python train.py --n_layer=14 --d_expert=96 --balance_bias=false --tie_embeddings=false --seq_len=768 --dataset="wikipedia_en"
Below are experts of layer 11 (counted from 0) of a mixture-of-experts language model. Rows are named router (the router's row for the expert), down (a neuron's output weights, with its number) and show model dimensions 0-127. Each number is 128 + 32 x the weight over its row's rms, rounded and kept within 0 to 255.
After each expert's rows: a language model's description of what the expert responds to. This comes from a sample of Wikipedia text that the model never trained on.

# expert 8
router [ 67 115 139 120 105 172 101 137 136 122 124 127 141 134  97 117 177 186 140 143 100 118  89 138  94 124 129 182 196 100 183 110 129 128 119 140 121 168 178 174 144 149 117 128 124 108 104  70 152  62 126 111 155 175 149 171  79 119 139 112  96 123 191 129 151 150  50 119  95 128 140 120 110 201  76 131 132 119 140 150  80 105 110 112  94  64 156 137  78  54 129 126 122 113  72  99  92 136 118 168 152 104 118 145 187 127  78 116 146  43 138 103 149 154 127  84 140 160 110 162 116 117 147 161 114 187 103 151]
down0 [143 169  56 163 121 161 125 148  99 106  30 206 124 183 123  85 176 117 147 122 149  94 113  85 125 185  81 109 104 115 133 133  79  98 143 127  66 132 110 126 177  96 123  90 148 123  78  85 161  89 130 141  82 105 155 122 107 176  85 130 151 205  65 103 138 100 163 124 132 130 120 139 171  99  77 116 133 103 165 166 106 135 130  42 179 111 110 123 141 122 110 140 163 114  97 153 120 166  89  98 134 156 170 112 131 147 140  83 152 137  60 109 156 117 120 109 146 139 137 120 115 117 164  85 128 147 143 136]
down1 [161  40  94 177 170 138 144 148 187 170 120 149 206 140 153 160 109 149 128 162  71 142 139 129 156 114 117  97 127 120 163 186 183 140 109 109 113 165 133 108 177  90 158 136 157 123 128 131 140 164 125 150 128 151 139 104 154 173 154 124 210 129 131 154 143  71  86  89 130 114  96 109 134  39  92 130 108  98 148 117 186 156 113 106 131  98 102  93 137 125 116  98 167 152 120 138 171  96  61 132  87 109  87  91 152 119  73 103 144 108 106 142 126 132 106  91  76 135 124  33 158 136 134 149 149 104 131 127]
down2 [132 172 146 202  81  88 138  97 120 130 144 100 199 193 155 115 133 119 143 112  93 131 149 114 195 133 164 152  87 110 138 154  98  90 167  82 116 110 153 132 111 163 165 162  98 150 186 137  73 146 138 137  82 111 145 143 127 122 156 150 104 127 102 102  84 101 123 157 191 137 134 125 125 115 134 108 140 145 140 110 121 112 144  80 168  60 117 160 145 111 163 112 133 221 174 107 170 125  99 132 112 110 168 179 113 178 204 121 125 123  75 153 139 121 101 162  74 182 169 179 108 113 113 148 153 139  68 121]
down3 [121 163  98 114 119  84 109 187 127 114 131 184 185 171 135 162 119 111 147 115  91 170 135 120 123 127 116 155 168 110 119  73 157 123 201 109 149 166 130 151  78 111 124 161 140 201 138  98 132 144 127  97 155 120 142 118 136 125 201 124 134  97 141 155 149 189  71 145 114 157 153 135 118 133 132 130 150  82  42  91 122 109 187 102 116  77 142  61 105 178  87 176  83 107 149 174 126 107 101 156 124 120 139 185 137  90 134 165  95 146 202 145  68 155 165 131 154 113 128 136 199 158 103 141 123 118 139 126]
Consonant pieces in names

# expert 45
router [ 72  98 158 119  53 102 142 135 107  91 133 124 134 168 137 129 153 110 146 131 125 150 164 144  79 134 132 177 137  89 140 151 108 142  93 137 175 114 133 122 164 137 200 106 120 120 107  64 117 113 134  78 200  84 127 109  99 107 147 158  94 153 133 139  85 122 101 140  63 137 148 188 186 170 122 110 100  77 162 144 110 191 108 125 106 112 135 190 154 113 101 136 156 133 100 102  60 116 121 179 208  89 121  68 121 162 117 148 123 153 126 149 107 123 113  63  97 178  97 137 152 176 162  82 124 158 133 166]
down0 [101 152  46  98 115 143 125 120 139 182 173 150 166 116 125 126 110  92 154 135 130 182 139 108 179 167 129  88 122 103  65 177 154 124 118 157 107 123 118 113 124 100 146 159 140 155  72 162 172 121 133 216 142 122 165  87 167  91 131 126 160 161  81 174 122 158 126 128 122 151 183 158  79 155 121 130  89 120 119 147 102 108  82  78  78 133  90 107 129 118 142 110 122  98 121 117 118 174 102 121 144 171 133  96 142 183 109 158  71 135 178 159 152 216  71 164  69 130 162 105 108 162 179 110 166 130 142 113]
down1 [100  77 142 128 158 126 125 137 166 144 117 104  93 171 109 165 103 110 163 129 158 124 116 174 147 189 212 222 100 152 156 105 109 161 173 107 118  99 135  98  65 147 100 140 108 138 125 107 147 197 121  84 159 184 126 114  49 142 175 121 113 145 151 141  32  70 147 109 129 158 147 158 152 117 180 134  98 170 159 140 122  62 134 133 104 114 191 116 158 148 131  72 127  92 141  91 112 165 122 161 162 138 148 107 115 133 127 123  89 170 148 135 106 169  84 121 145 151 115 126 150 108 132 155 141 161  89 119]
down2 [175  99  98 119 136 155 151 125 150 120 142 110 132 103 106 164 104 102 150  93 160 112 137 167 144 106  89 171  98  87 116  46 141 117  78 175 148 137 104 135 106 100 158 127 150  79 116 162 152 104 109 150 136 112 146 117 170 205 123  57 119  76 140  59 148 126  73  90  53 100  96 135 121 134  85 122 126 151 100 117 122 109 191  92 136  99  94 147 137 165 124 116 195  95 201 179 166 166 139 188 107 162 138 108 109 112 133 100 141 152 132  99  88 128 150 150 124  73 119 176 108  50 142 141 130 110 123 164]
down3 [122 149 162  70 162 103 147  88  86 160 133  77 120 156 127  97 150 108 127 109  87 145 142 121  89 134 117 140 119 103 157  87 106 132  72 129 107 163 124 151 121 149  90  98 124 113 117 131 117 135 144 108 141 126 142 150 151 108 190 113 179 115 126 151 126 168 172  54 206  77  65  95 164 106 118 135 113 172 124 150 170 130 154 160 103 134 127 131 153 118 116 116 113 173 171 133 112 163  79 159 143  88 139  88 182 149  84 103 123 110 105 118 210 161 131 190  54  68 101 157  94  53 104  98  76  91 131  99]
Mid-word syllable pieces

# expert 18
router [120 126  93 100 136 117  80 145 194 111 140 179 136 104 101 175 167 135  97 125 138 141 154 126 117 135 142 222 147  72 137 110  66 123 151  94 185 137 148 128 144 131 136 135 158 196 107 118 104 118 172 138 121 133 105 103 106 135 164  74  60 142 121 119 129 131  61 121  86 103 139 151 128 160 117 191 153 100 173 159  87 179 161 100 126  84  96 144  87 123 117  82 149 119  70 117  42 207 123 144 153 111 160  85 127 166 143 137 155 111 110 136 109 134 126  96 129 156  79 166 165 123 125 113  86 170  93 168]
down0 [126 163 130 132 161 100 127 160 197  84  90 142 197 150 181 100 134 107 108  91 125 147  91 119 101 108 126  25 137 141 117 138 170 144 121  95  89  95 135 123 164 116 163 113 199 109 101 117 112 157 151 106 133  93  87 103 100 112 108  77 158 174  77 157  87 155  91 173 136 109 113 158  93 174 135 118 136  88  77 116 107 202 150 140 110 137  62  46  96 108 171 103 110 108 133  88 151 151  99 146 127 139 147 161 106 160 148 125 108 104 167 130 157 153 110 199 159 154 110 116 161 125 134 170  86 128 143 155]
down1 [110 174 105 180 117 135  96  86  83 139 154  91 156 167  96 169 109 140 103 112 100 154  70 127 106  96  94  92 180 121 194 144 119 103  99  28 145  74 139 120 146 137  96  99 143 110 127  69 109 144 185 143 131 152 130 136 140 141 135  91 162 152  66 140 170 147 201 104 146 138 127 119 166  94 142 139 192 163 139 106 163 106 120 104 130 150 193 103 122  88 164  96 155  96 107  80  86 114 115 177  93 137 120  92  63 133 138 147 193 128 106 160 110  99 173 177 151 124  94 149 135 111 140 132 106  97 168 130]
down2 [126 157 125 164 103 124  58 186 118  37  86  94 182 123 166 123  91 173  97  84  99 158  71  93 152 149 149 125 146 138 122 164 151 136 130 100 137  92 173 121 177 160 122  96 117 119  99 130 131 163 136 117 129 139 150  90  72 121  96 135 107 151  95  75 128 132 204 135 152 105 119 135 144  96 167  78 135 156 157 105 150 158  86 103 145  79 141 192 112 123 174 143 105 101 115 115 171 149 108 123 139 132 148 153 139 165 112 150 168 133 114 195  85 149 127 102 131  66 109 167 111 120 174 105 199 105 113 207]
down3 [149 173 107 181 146 114 133 125 133 128  90  72  64  92 132 202 124 151 102  62  80 155 115 155 155  85  62 143 136  63 103 121 180  87 131  90 160 165 144 114 138 107 183 142 159 173 158 153 100  95 138 179 118 123 133 145 126 144  81 157 151  91 132 133 135 142  62 180 155 145 127 159  91 108 121 135 116 137 129 111 171 125 107 129 144 151 183 140 136 152  79 132 175  89 132 119 109 178 121 148  52  69 149 197 145 129 153 111 153 158 211  99 139 140 109 129 118 138 117 143 111 108 148  82 115 156 110 170]
Non-Western name pieces

# expert 24
router [ 82 133 155 118 145 138 137 115 113  87 103 133 147 159 114 189 127 148 116 119 124 169  98 147  56 104 105 153 127  85 128 114 125 126  77 128 157 129 164 211 170 104 131 153 138 110 129  91 122  58 203 102 202 145 107 125 147 115 123 137 125 165 134 146 147 140  79 168  64 109 127 159 100 167  80 117 113  99 135  89 116 142 104 107 105  73 158 145 121 125 126 183 161 147  78 139 104 194 117 111 190  43 130 136 130 139 129 146 115  74 101 112 133 102 113 113  89 202 128 125 145 168 104  94 118 196  77 116]
down0 [130 132 173 140 114 125 167  75 163 125 154 154 199  39 116 121 135 120  99 201  91 152 138 153 131 113 102  74 103 123  43 159 169 151 146 142 149  69 129  96 128 194 108 142 129 107 146 151  84 157 143 145 153 114  75 120 148 143 151 149  91 134 164 133 122  64 100 158 104 139 158 138 136  81 148 169 135 113 145 142 128  85 169 151 136 113 134 136 144 134 141 135 121 163  35 123 126 136 189 164 174 113 107 155 175 101 114 141 155  95  69 142 120 129  57 178  90 124 107 143 129  56 141 105 147 142 154 141]
down1 [125 114 129  92  87  68 101 150  58 157 215 157 143 132 117 125 148 157  89 137 137 163  42 121 126 185 133 100 114 164  86  91 182 154 145 126 135 115  68 102 147 154 167 137 132 146 108 189 183 105 146 114 163 117 146 197 118  96 119  82 111 156 151 153 107 170 122 125 106  93 185 153 139 134 235 164 105 152 128  97 137  69 129 130 146 152  89 130 158 107  89  88 125 137 124 136 152  89  96 142 127 139 153 156  79  99 141 146 118 109  71 127 103 152  96 108 171 123 128 126 116 123  94 168  98 132  78 140]
down2 [ 78 111 108 123  96 124 110 125 166 152 131 139 136 121 137 116 113 161 130 121 184 106 121  85 123  91 151 175 107 151 116 119  96  61 148 189  83  80 168 102 140 130  79 142  82 193 202 129 144  99  90 158 161 110  84 149 124 159 100 126 182 130 130 110  96 107 177 125 122 141 108 189 179 162 179 169  71 128 152 146 138 161  33  76 153 135 129 188  83 135 126 118 105 103 161 137 104 151 140 105 131 115 143 117  99 107  74 128 117 130 109 125 149 171  99 142 129 106 137 138  55  94 143 160  62 129  75  98]
down3 [116  63 139 164 147  85  74 144 114 128 134 111  87 158 125  85 198  71 102 111 113 100 139 110 106 133 116  25 135  91 156 150 120  51 126 149 127  82 175 134 102 124 127 149  92 183 120 136 125  76  87 124 130 106 146 127 137  90  81 127  74 130 182 118 132  98 102 120 175 102 103  75  84 139 120  85 125  75 134  56 111 119 178  82 162 128  92 107 123 148  82 126  92 136 130  52 137 130 115  96 132 109 140 107 152 143 168 116 138 175 174 143 128 125 128 157 127  90 152 111  75 184  97 142  98 114 118 151]
D-containing word pieces

# expert 34
router [ 53  88 116  78 110 155 109 122 190 106 137 174 121 129 146 168 146 170 133 108 100 157 117 106 159 115 145 175 166 108 145 104  83  84 152 107 145 136 137 163 158 150 171 156 156 173 124 118 159 108 165 167 106  98  73  81 131 102 153  81  85 145 161 146 152 156  89 131 105  82 124 156 182 135  83 195 117 105 135 105 106 134  98 110 126  71 132 160 122  96 132 106 160  49  56  93  66 173 155 182 160 101 142 111 123 118 118 102 160 120 129 143 103 125 112 158 114 146 128 162 126 109 173  74  72 192 137 109]
down0 [ 83 139 166 143 111 115 140 199 149 111 128 147 110 156 185 105 189 179  85 150  98  93  99 138 114  90 111 133 119  94 128 136  73  87 159 170 103 133 137 146 184 192 173 100 157 165 114 141 112 137  62 153 123 125 120 118 145 157 139  90 120 139  41 122 119  96 169 122 121 140 101 131 138 124  54 130 160  96 114 161  85 148 112 103 154  75 138 143  87 127 121 125 117 136  89 130 105 131 146 169 112  68  84 162  87  62 131  80 218  89 168 138 102 172 151 160 147 138 154 168 122 131  85 106 119 116 171 118]
down1 [120 148 157 147  80 171  98 146  78 132 132  55 174 153 175  91 108  85 137 112 125 126 108 132 135 144 137  63 163 128 148  92 131 147 115 100 114 165 165 129 212  92 109 156 128 157 149 148 141 158 164  43 111  88 141 166  93  99  99  73  78 152 139 104  89  77 107 148  87 207 173 127 195 134 138 102 115  96 111 161 125 154 118  96 121 128  91 105  86 100 132 156 187 158  83 124 156 131 103 111 109 137 133 124 141  89 117 107  90 102 121 138 100  93  50 106 117 159  85 106 130 138 137  99 176  86 145 102]
down2 [164 110 159  62 103 125  89  95 168 178 139 110 139 123  53 148 121 131  95 108 163 141 112  75 146 185 174 101 130  97  98 137 129  91 164 136 144 167  86 150 134 122 129 135 181 134 173 135 173 145 162 153  72 146 118  98 136  98 121 145 107 195 150 144 176 179 108 118 151 101 168 101 167 140  93 150  96  39 201 117 140 152 129  72 134 107 167  62 215 154 178 114 123  97 174 124 146 132 102 154 137 121 132 165 123 126 109 134 131 175 110 101 134 161 132 121 166 116 102 106  81 128 152 171 101 106 157 140]
down3 [146 156 140 129 153 150 131 101 108 124 146 155 165 122 132 150  80 189  67  91 181  70 182 132 122  95 117 112 148 129 124 126 139 164 142  56 124  93 178 137 116 104 116 128  76 114 120 200 137 233 180 189  77 122 111 127 170 145 143 132 151 158 104 158 119 173 125 175 125 126 109  99 122 129 177 186 134  86 100 108  46 150 117  99 143 114 142 181 118 155 172 169 113 112 118 100 113 112 137 156  65 157  83 156 115  88  95  78 141 116 172 167 116 144 123 123 138 142 189 130 135  95 113 126 112  85 131 120]
English given names, surnames